config = dict(
    n_layer=9,
    d_expert=32,
    d_shared_expert=64,
    shared_expert_gate=True,
    vocab_size=24604,
    lr=0.00103,
    batch_tokens=[32768, 65536, 98304],
    seq_len=512,
    steps=4808,
)
Below are experts of layer 6 (counted from 0) of a mixture-of-experts language model. Rows are named router (the router's row for the expert), down (a neuron's output weights, with its number) and show model dimensions 128-191. Each number is 128 + 24 x the weight over its row's rms, rounded and kept within 0 to 255.
After each expert's rows: "comes before" lists some tokens at least twice as common just after its tokens as in all text. This comes from a sample of Wikipedia text that the model never trained on. Tokens count by the router's weight.

# expert 14
router [125 127  89 153 149 120 137 117 169 146 103  78 131  92 132 164 132 114 162 110 148 122 134 135 115 134 134 139 133 132 143 137 117 130  84 145 133 135 134 159  67 131 155 117 181 114 128  96 132 139 117  92 155 138 120 100 113 185 142 130 129 171 153 103]
down0 [ 98 121  97  90  80 153 143 124 102 141 105 147 138 112 200 117 123 188 110 138  85 140  97 151 139 150  72 140  92 166 103 149 114 135 135  97 142 144 182 117 118 122 124 122 105  91 150 163 119 144 128 133 128 136 115 157 115 160  84 144 174 148 132 124]
comes before: " and", " the", " which", " in", " but", " to"

# expert 68
router [151 172 141 142 162 117 126 142 173 102 119 142 137 121 130 113  99 163 157 113  81 128 149 169 126 135  94 145 120 158 136 150  95 150 140 106 136 127 133 143 136 114  92 112 158 130 151 136  98 107 121 124 143 136  91 122 100 136 101 166 124 121 105 123]
down0 [141 134 108 112 166 149 104 118 147 146 140 114 161 138 115 136 119 171 113 132 140 146 127 108 127 144 126 174 123 100 158 148 126 133 138 119 154 151 144 131 119 119  96  91 111 131 149 140  70 101 112 126  87 117 125 137 118 100 137 112 117 124  96  91]
comes before: "-", "\n", "|", "The", "In", "=="

# expert 49
router [151 114 160  94 113 128  99 131 163  96 138 119  94 136 170 162 121 154 119 110 129 116 130 151 102 129 108 138 126 149 130 185 112 188  91  80 134 127 113 142 158  98 112 126 196 160 175 138 141 159 124  73 125  93  95 132 110 116 122 137 116 124 145  97]
down3 [105 162 143  97 147 102  91 133 132 116  96 120 118 130 107 155 138 135 162 117 155  99 104 112 105 134  88 170 160  77 126 160 180 129 157 158 132 129 128 111 167 122 120  94 129 159 143 130 132 175 107 126 138 128 120 126 167 106 120 149 137 135 118  96]
comes before: " |", " /", " –", " information", "er", " round)"

# expert 70
router [129 189 126 120 124 154 120 128 180 122 115  66 113  79 156 153 104 158 120 100 106 156 184 162 146 150 137 121 105 152 112 135  91 130 107 140 140 115 127 129 158 126 119 117 122 139 174 137 117 146 126  90 145 116 111 119  89 117 124 140 134 154 129 153]
down0 [122 161 131 116  99  90 121 157  89  92 128 143 152 103 108 156 141 156 142 114 138 131 140 120 152 138  94 153  89 106 123 105 119 154 114  76 179 118 154 114 136 117 138  98 133 104 141 182  91  70 137 143 155 102 123 113 122 101  85 122  95 109  93 116]
comes before: "|", "-", "\n", "The", "In", "=="

# expert 48
router [130 113 125 168 149  91 139 172 119 136 110  85 134 124 152 182 129 133 141 109 104 149 113 142 114 116 118 171  98 120 156 175  86 193  80 130 125 154 112 144 111 118 126  96 163 166 152 106  96 138 131  82 117 141 142 107 108 156 121 133 112 204 124 133]
down0 [132 173 117 140 129 114 105 133 122 107 123 145 139 116 116 123 111 103 161  98 164 151 129 152 110 121 124 111 126 118 112 145 153 144 101 143 163 129 130 109  98 114 117 149 134 182  81 127 124 153 100 156 139  91 107 124 152 140 190 117 112 160 167 114]
comes before: " |", " of", " in", " 0", " for", " by"

# expert 29
router [131 149 144 132 138 120  99 133 145 152 142 128 106 139 121 184 125 143 101 120  70 117 121 130 118 156  89 165 128 120 134 168 133 178  75 111 144 128 107 154 137 121 131 119 153 137 127 139 126 121 128 115 145 107  93 117 130 133  99 149 119 155 102 126]
down0 [132 142 142 118 119 113 141 152 119 110 134  89 110 131 123 150 115 136 122 128  88 171 159 146 128 149 147 130 158 137  91 136 166 100 144 106 129 160 124 145 124 162 119 156 141 112 134 109 113 137 123 125 104 101 112 158 119  74 156 152 123 131 142 128]
comes before: " |", ";", "1", "9", "3", "4"

# expert 41
router [104 162 120 123 131 124 125 140 132 129 115  99 105 114 128 161 122 121 125  82 138 154 140 117 145 170 159 135 160 111 137 131 146 143 139  77  90 140 130 178 143 119 122 117 158 111 139 169 132  69  79 134 129 115  96 102 105 106 118 119 130 166 133  67]
down0 [100 131 108 140 150 154 144  77 138 121 163 127 139 134 137 164 117 152 105 103  95 175 133 122  79 129  59 102 125 135 144 139 139 145 165 160 141  82 109  89 138 116  84 128  87 116 148 134 180 136 101  80 117 136 138 123 113 135 123  88 132 171 113 134]
comes before: " |", "\"", " =", " K", "q", "ij"

# expert 87
router [150 144 128 157 126 112 107 184 123 119 110  99  94  97 139 150  94 149 161 122  99 109 132 128 141 116 103 159 137 154 148 169 132 170 100 118 122 143 125 135 164  98 148 133 195 145 144 137 113 142 119 101 151  97 107  96 101 145 123 175 120 174 122  92]
down0 [126 223 107 115 108 165 129 126 158 159 118 141 139 109 108 114 147 154 125 103 120 121 137 155 136 131 105 133 148 142  98 124 110 137 139 119  91 102 120  71  88 157 130 136 131 121 130 144 118 157 151  95 125  77 116 142  88 111 146 152  88 117 143 115]
comes before: "\n", " The", " In", " He", " It", " This"

# expert 127
router [155 174 115 134 128 142 126 137 127 124 108 149 125 117 169 123 145  98 109  93 127 121 123 129 116 124 141 178  85 136 155 176 118 148 121 115 114 127  81 151 138  84 160 166 136 145 126 168 133 109 104 130 142 106 132  99  82 116 130 135 109 118 123 102]
down0 [135  92 138 118 139 139 115 142 128 100 149 104 111 128  87 117  95 146 115 139 100 119 110 119 123 134 137 128 159 136 110 115 104 100 170 157 152 152 107 132 125 118 105 125 152 123 119 120 160 113 107 110 114 149 166  96 118 134  97 119 114 109 118 122]
comes before: " |", "|", " DF", " MF", " 0", " League"

# expert 74
router [140 164 107 158 133 135 115 144 164 189 122 124 139 109 182 162  92 131 121 129  95 149  84 139 103 128 150 179 109 124 135 121 127 192 169 127 140 146  75 121 136 129 121 133 137 131 142 107 131 110  90 118 119 115 107 105 128 112 114 149 136 172 142 139]
down0 [119 132 151 186 104 123 134 117  77 108 134  94 136 144 151 108 152 136 149 148 151 134 127  98 121  85 126 164 112 123 170 148  87 179 130 122 142 115 124 113 155 145 134 103  94 179  90 185 113 128  53 106 147 121 153 116  64  83 125 124 132 146 134 126]
comes before: "\n", " ", "|", "-", " —", " film"

# expert 86
router [103 145 129 174  95 115 113 126 129 118 126 111 101 112 158 134 120 116 165 104 124 153 146 153 148 121 123 136 152 138 125 109 118 153  98 123 110 120 121 167 132  87 154 156 156 127 122 153  84  97 118 138 124 116 129 103 106 125 137 139 139 140 169 103]
down0 [ 90 114 111 129 107 126  98 112 104 120 122 134 136 132  97 137 134 128  81 141 109 137 120 183 134  87 101 138 121 109 132 144 135 154 133 164 130 154  73 159 120 100 116  98  96 143 123 112 127 120 151 152 110 118 117 140 142 129 102 131 121 135 147 143]
comes before: " the", " his", " The", " a", " He", " he"

# expert 17
router [134 139 145 141 133 146 149 137 130  98 108  49  91 134 112 156  94 107 134  83 100 121 121 120 125 152 146 163 133 134 138 180 109 186  86 149 120 119 115 122 138 122 166 122 153 143 170 137 140 117  61 102 151  98 119 101 122 111 115 149 110 178 159 147]
down0 [123 148 164 130 172 132 140 113 136 134 106 168 106 155 142 106 152 129 123 102 117 118 117 101  95 178 110  86 111 133 121 164 157 139 134 140 157 144 185 158 115 138  98 126 113 157 117 134 103 104 153 115 168 110 116 122 149 123 115 169 147 112 112 163]
comes before: " |", ";", "s,", "s.", "–4;", "rans"

# expert 66
router [ 91 150  98 155 137 116 100 109 167 146 108 121  81 118 219 144 103 134 101 128 132 146 127 147 152 106 124 142 114 119 161 154 106 145 108 128 110 144 133 117 123 131 154 117 141 120 155 148 132 145 111  75 157 119 115 138 134 160  99 158 107 143 146 151]
down0 [127 110 112 125 126 136 146 113 163 128 107  78 122 109 121 146 145 112 125 154 158 122 145  87 128 137 138 123 170 182 116 106 150 132 123 109 144 131 116 140  92 134 118 146  84  94 115 156  99 112 110 119 134 145 122 114 106 148 131 116 134 128 152 124]
comes before: "\n", " ", " —", " 4", " 6", " 1"

# expert 99
router [122 153 149 119 111 119  90 112 158 103 110  87  98 112 171 127  94 172 143 137 110 151 124 143 134 134 128 131 115 143 151 160 129 167 118 136 136 133 119 133 138 119 140 168 201  88 120 114 173 135 126 115 145 100 175 132  85 149  95 127 149 163 129 105]
down0 [155 125 119 101 111 127 131  97 165 120 166 124 135 148 146 141 141  94 123 115 151 140 152 138  90 157 171 100 118 136 142 113 130 167 118 136 122 108 102 131 123 125 150 112  97 142 169 111 127 141 104 108 148 113 132  92  93 111 166 123 120 115 116 145]
comes before: " the", " The", " he", " He", " In", " a"

# expert 26
router [157 160 124  93 143 108 107 123 129 129 138 104  88 138 132 147 148 149 136 125 111 155 106 113 162 128 130 133 143 188 122 176 127 164  89  95 106 156 118 118 123 121 143 142 151 117 172 137  94 112 120  95 121 129  99  93 126 163  91 183 147 150 131  95]
down0 [171 130 150 142 124 110 131 142 125 124 166 164 114 124 147 141 128 108 154 134 134 112 109  77 107 103  86 175 110 112 138 120 145 114 138  98 110 120 126 113 118 131 111 138 137 109 138 110  81 142  99 128 113 137 113 137 120 116  93 136 151 148  92 147]
comes before: " |", " that", " to", "°N", "″N", " by"

# expert 84
router [142 172 101 145 143  97  83 140 137 147 141  88  95 134 167 144 115 139 153 105 125 159 150 108 134 113 113 174 154 174 143  94 125 177  87 125 150 140  81 108 165 133 167 112 127 142 150 142 131 111 133 128 130 129 150 114 108 173 112 134 150 142 140 106]
down0 [159 119 136 116 167 144 103 124 133 114 148 114 148 125 133 171 129 161 117  98 140 138 121 107 103 106 150 150  90 130 129 124 120 140 113 162 108  84 112 150 146  86  89  95 124  85 145 152 146 133  98 112 130 116  68 118 108 139 107 149 123 137 135 153]
comes before: " |", " the", " his", " was", "'s", "s"

# expert 72
router [141  97 128 148 151 134  94 160 161 152  81 134 110 120 126 139 108 137 142 126 123 117  67 141 135 123 128 146 134 159 153 178 107 179 101 121 155 117 135 155 140  72 161  98 135 119 158 132 105 126 138 101 114  82 151 120 103 121 138 137 135 176 121  81]
down0 [145  98 160 117  88 142 125 133 139 141 170 127 154 147 128 132 143 126 135 194 105 141 112 111 177 163 126 140 107 144 140  72 110 147 127 150 123 144  98 104 126 151 119 143 115 102 109  91 121 124 111 112  79 147 152 137 163 120 142 118 147 117 138 124]
comes before: " of", " and", " ", " were", " in", " are"

# expert 30
router [154 136 118 137  97 115 155 112 150 115 105 104  99 129 141 147 133 143 150 117 123 146 111 113 134 151 134 147 147 146 143 165 134 176 126 150 152 132 157 116 158 120 159  87 218 138 115 146 112 111 116  74 134 124 119 120  90 149 101 144 149 151 133 116]
down0 [117 112  84 142  87 175 153 149 124 134  93  81 103  89 138 104 147 120 134 101 147 122 120 139  77 152  96 119 134 158 149 140 158 143 112 155  82 169 135 120 135 131 121 132 109 152 150 148 121 110 125 128 103 138 134 117 137  94 122 127  98 120 134 123]
comes before: " |", " be", " to", " with", " have", " that"

# expert 82
router [174 169 157 130 122 119  96  71 120 105 101 115 114 120 159 159 153 140 134  80 138 155 150 126 135 140 127 138 100 146 139 125 105 152 142 151 120 125 145 169 148  93 157 156 153 141 161 155 133 128 103 108 144 118 114 139 127 101 114 135 127 161 149 106]
down0 [100 120 143 121 125 111 105 129 137 119 128 114 156 108 140 102 136 103 101 125 149 152 154 146 123 148 117 115 170 187 122 111 104 162 136 115 189 105 163 154 116  81 150 147 130 132 101 134 145 148 140 142 161 125 106  98 126 135 128 117 137  95 132 109]
comes before: "\n", " The", "|", " He", " In", " It"

# expert 67
router [167 140 116 150 146 165 108 118 136 115 124 114 134 134 127  83  86 139 127 123 100 143 152 132 110 148 110 167 117 146  98 159 118 130 133 120 129  95 132  96 177  91 167 124 166 154 128 135  98 161 133 125 132 140 117 116 117 130 124 144 132 161 150 101]
down0 [142 163 127 156 133 124 112 145  88  90 171 135 120 185 159 146 143 181 129 101 115 139 151 106 158 122 128  91 126 142 140 101 118 134 124 130 137 154 132 144 173 156 139 112 144 130 155 168 175 119 120 124 134 119 123 173  54  96  85  99 134 169 116 121]
comes before: "-", "|", "\n", "=", "The", "==="

# expert 88
router [156 121 131 143 136 127 132 144 139 147 130  76  98 107 139 165 138 144  90  98  87 101 122 169 105 117 118 118 118 139 140 134  78 188 115  96 128 102 150 137 147 124 136 167 167 118 153 109 103 117 144 106 136 151 148 122 108 173 111 136 139 131 143 109]
down0 [ 85 150 101 182 154 167 149 117 137 157 158  93 115 105 117 165 144 141 143  95  92 121 131 146 140 131  93 116 136 109 118 110 164 129 115  91 125 123 105 109 116 155 136 116 162 157 121 132  96  90 144 114  74 148 160 163 130 110 127 105  92  91 130 132]
comes before: " the", " a", " to", " by", " his", " their"

# expert 65
router [128 133 126 125 116 102  58 142 137 107 158 111 101 105 113 150 146 153 110  98 118 113 144 156 132 109 155 156 147 123 141 163 124 169 110 104 131 113 136 161 107 141 134 117 133 124 129 132 117 116 125 100 128 120 146 117 100 138 153 121 126 157 158 101]
down0 [ 77 144 118 155 152 145 142 152 117 138 146 138 133 124  97 137 128 125 133 140 141 117 131 147 108 154  96  97 125 151  59 119 145 108 120  90 158 152 153 159 121 134 151 139 133 131 100  91 135  96 132 125 114 129 164 108 156 148  96  93 140  69  83 107]
comes before: "\n", " ", " —", " 0", "\"", " L"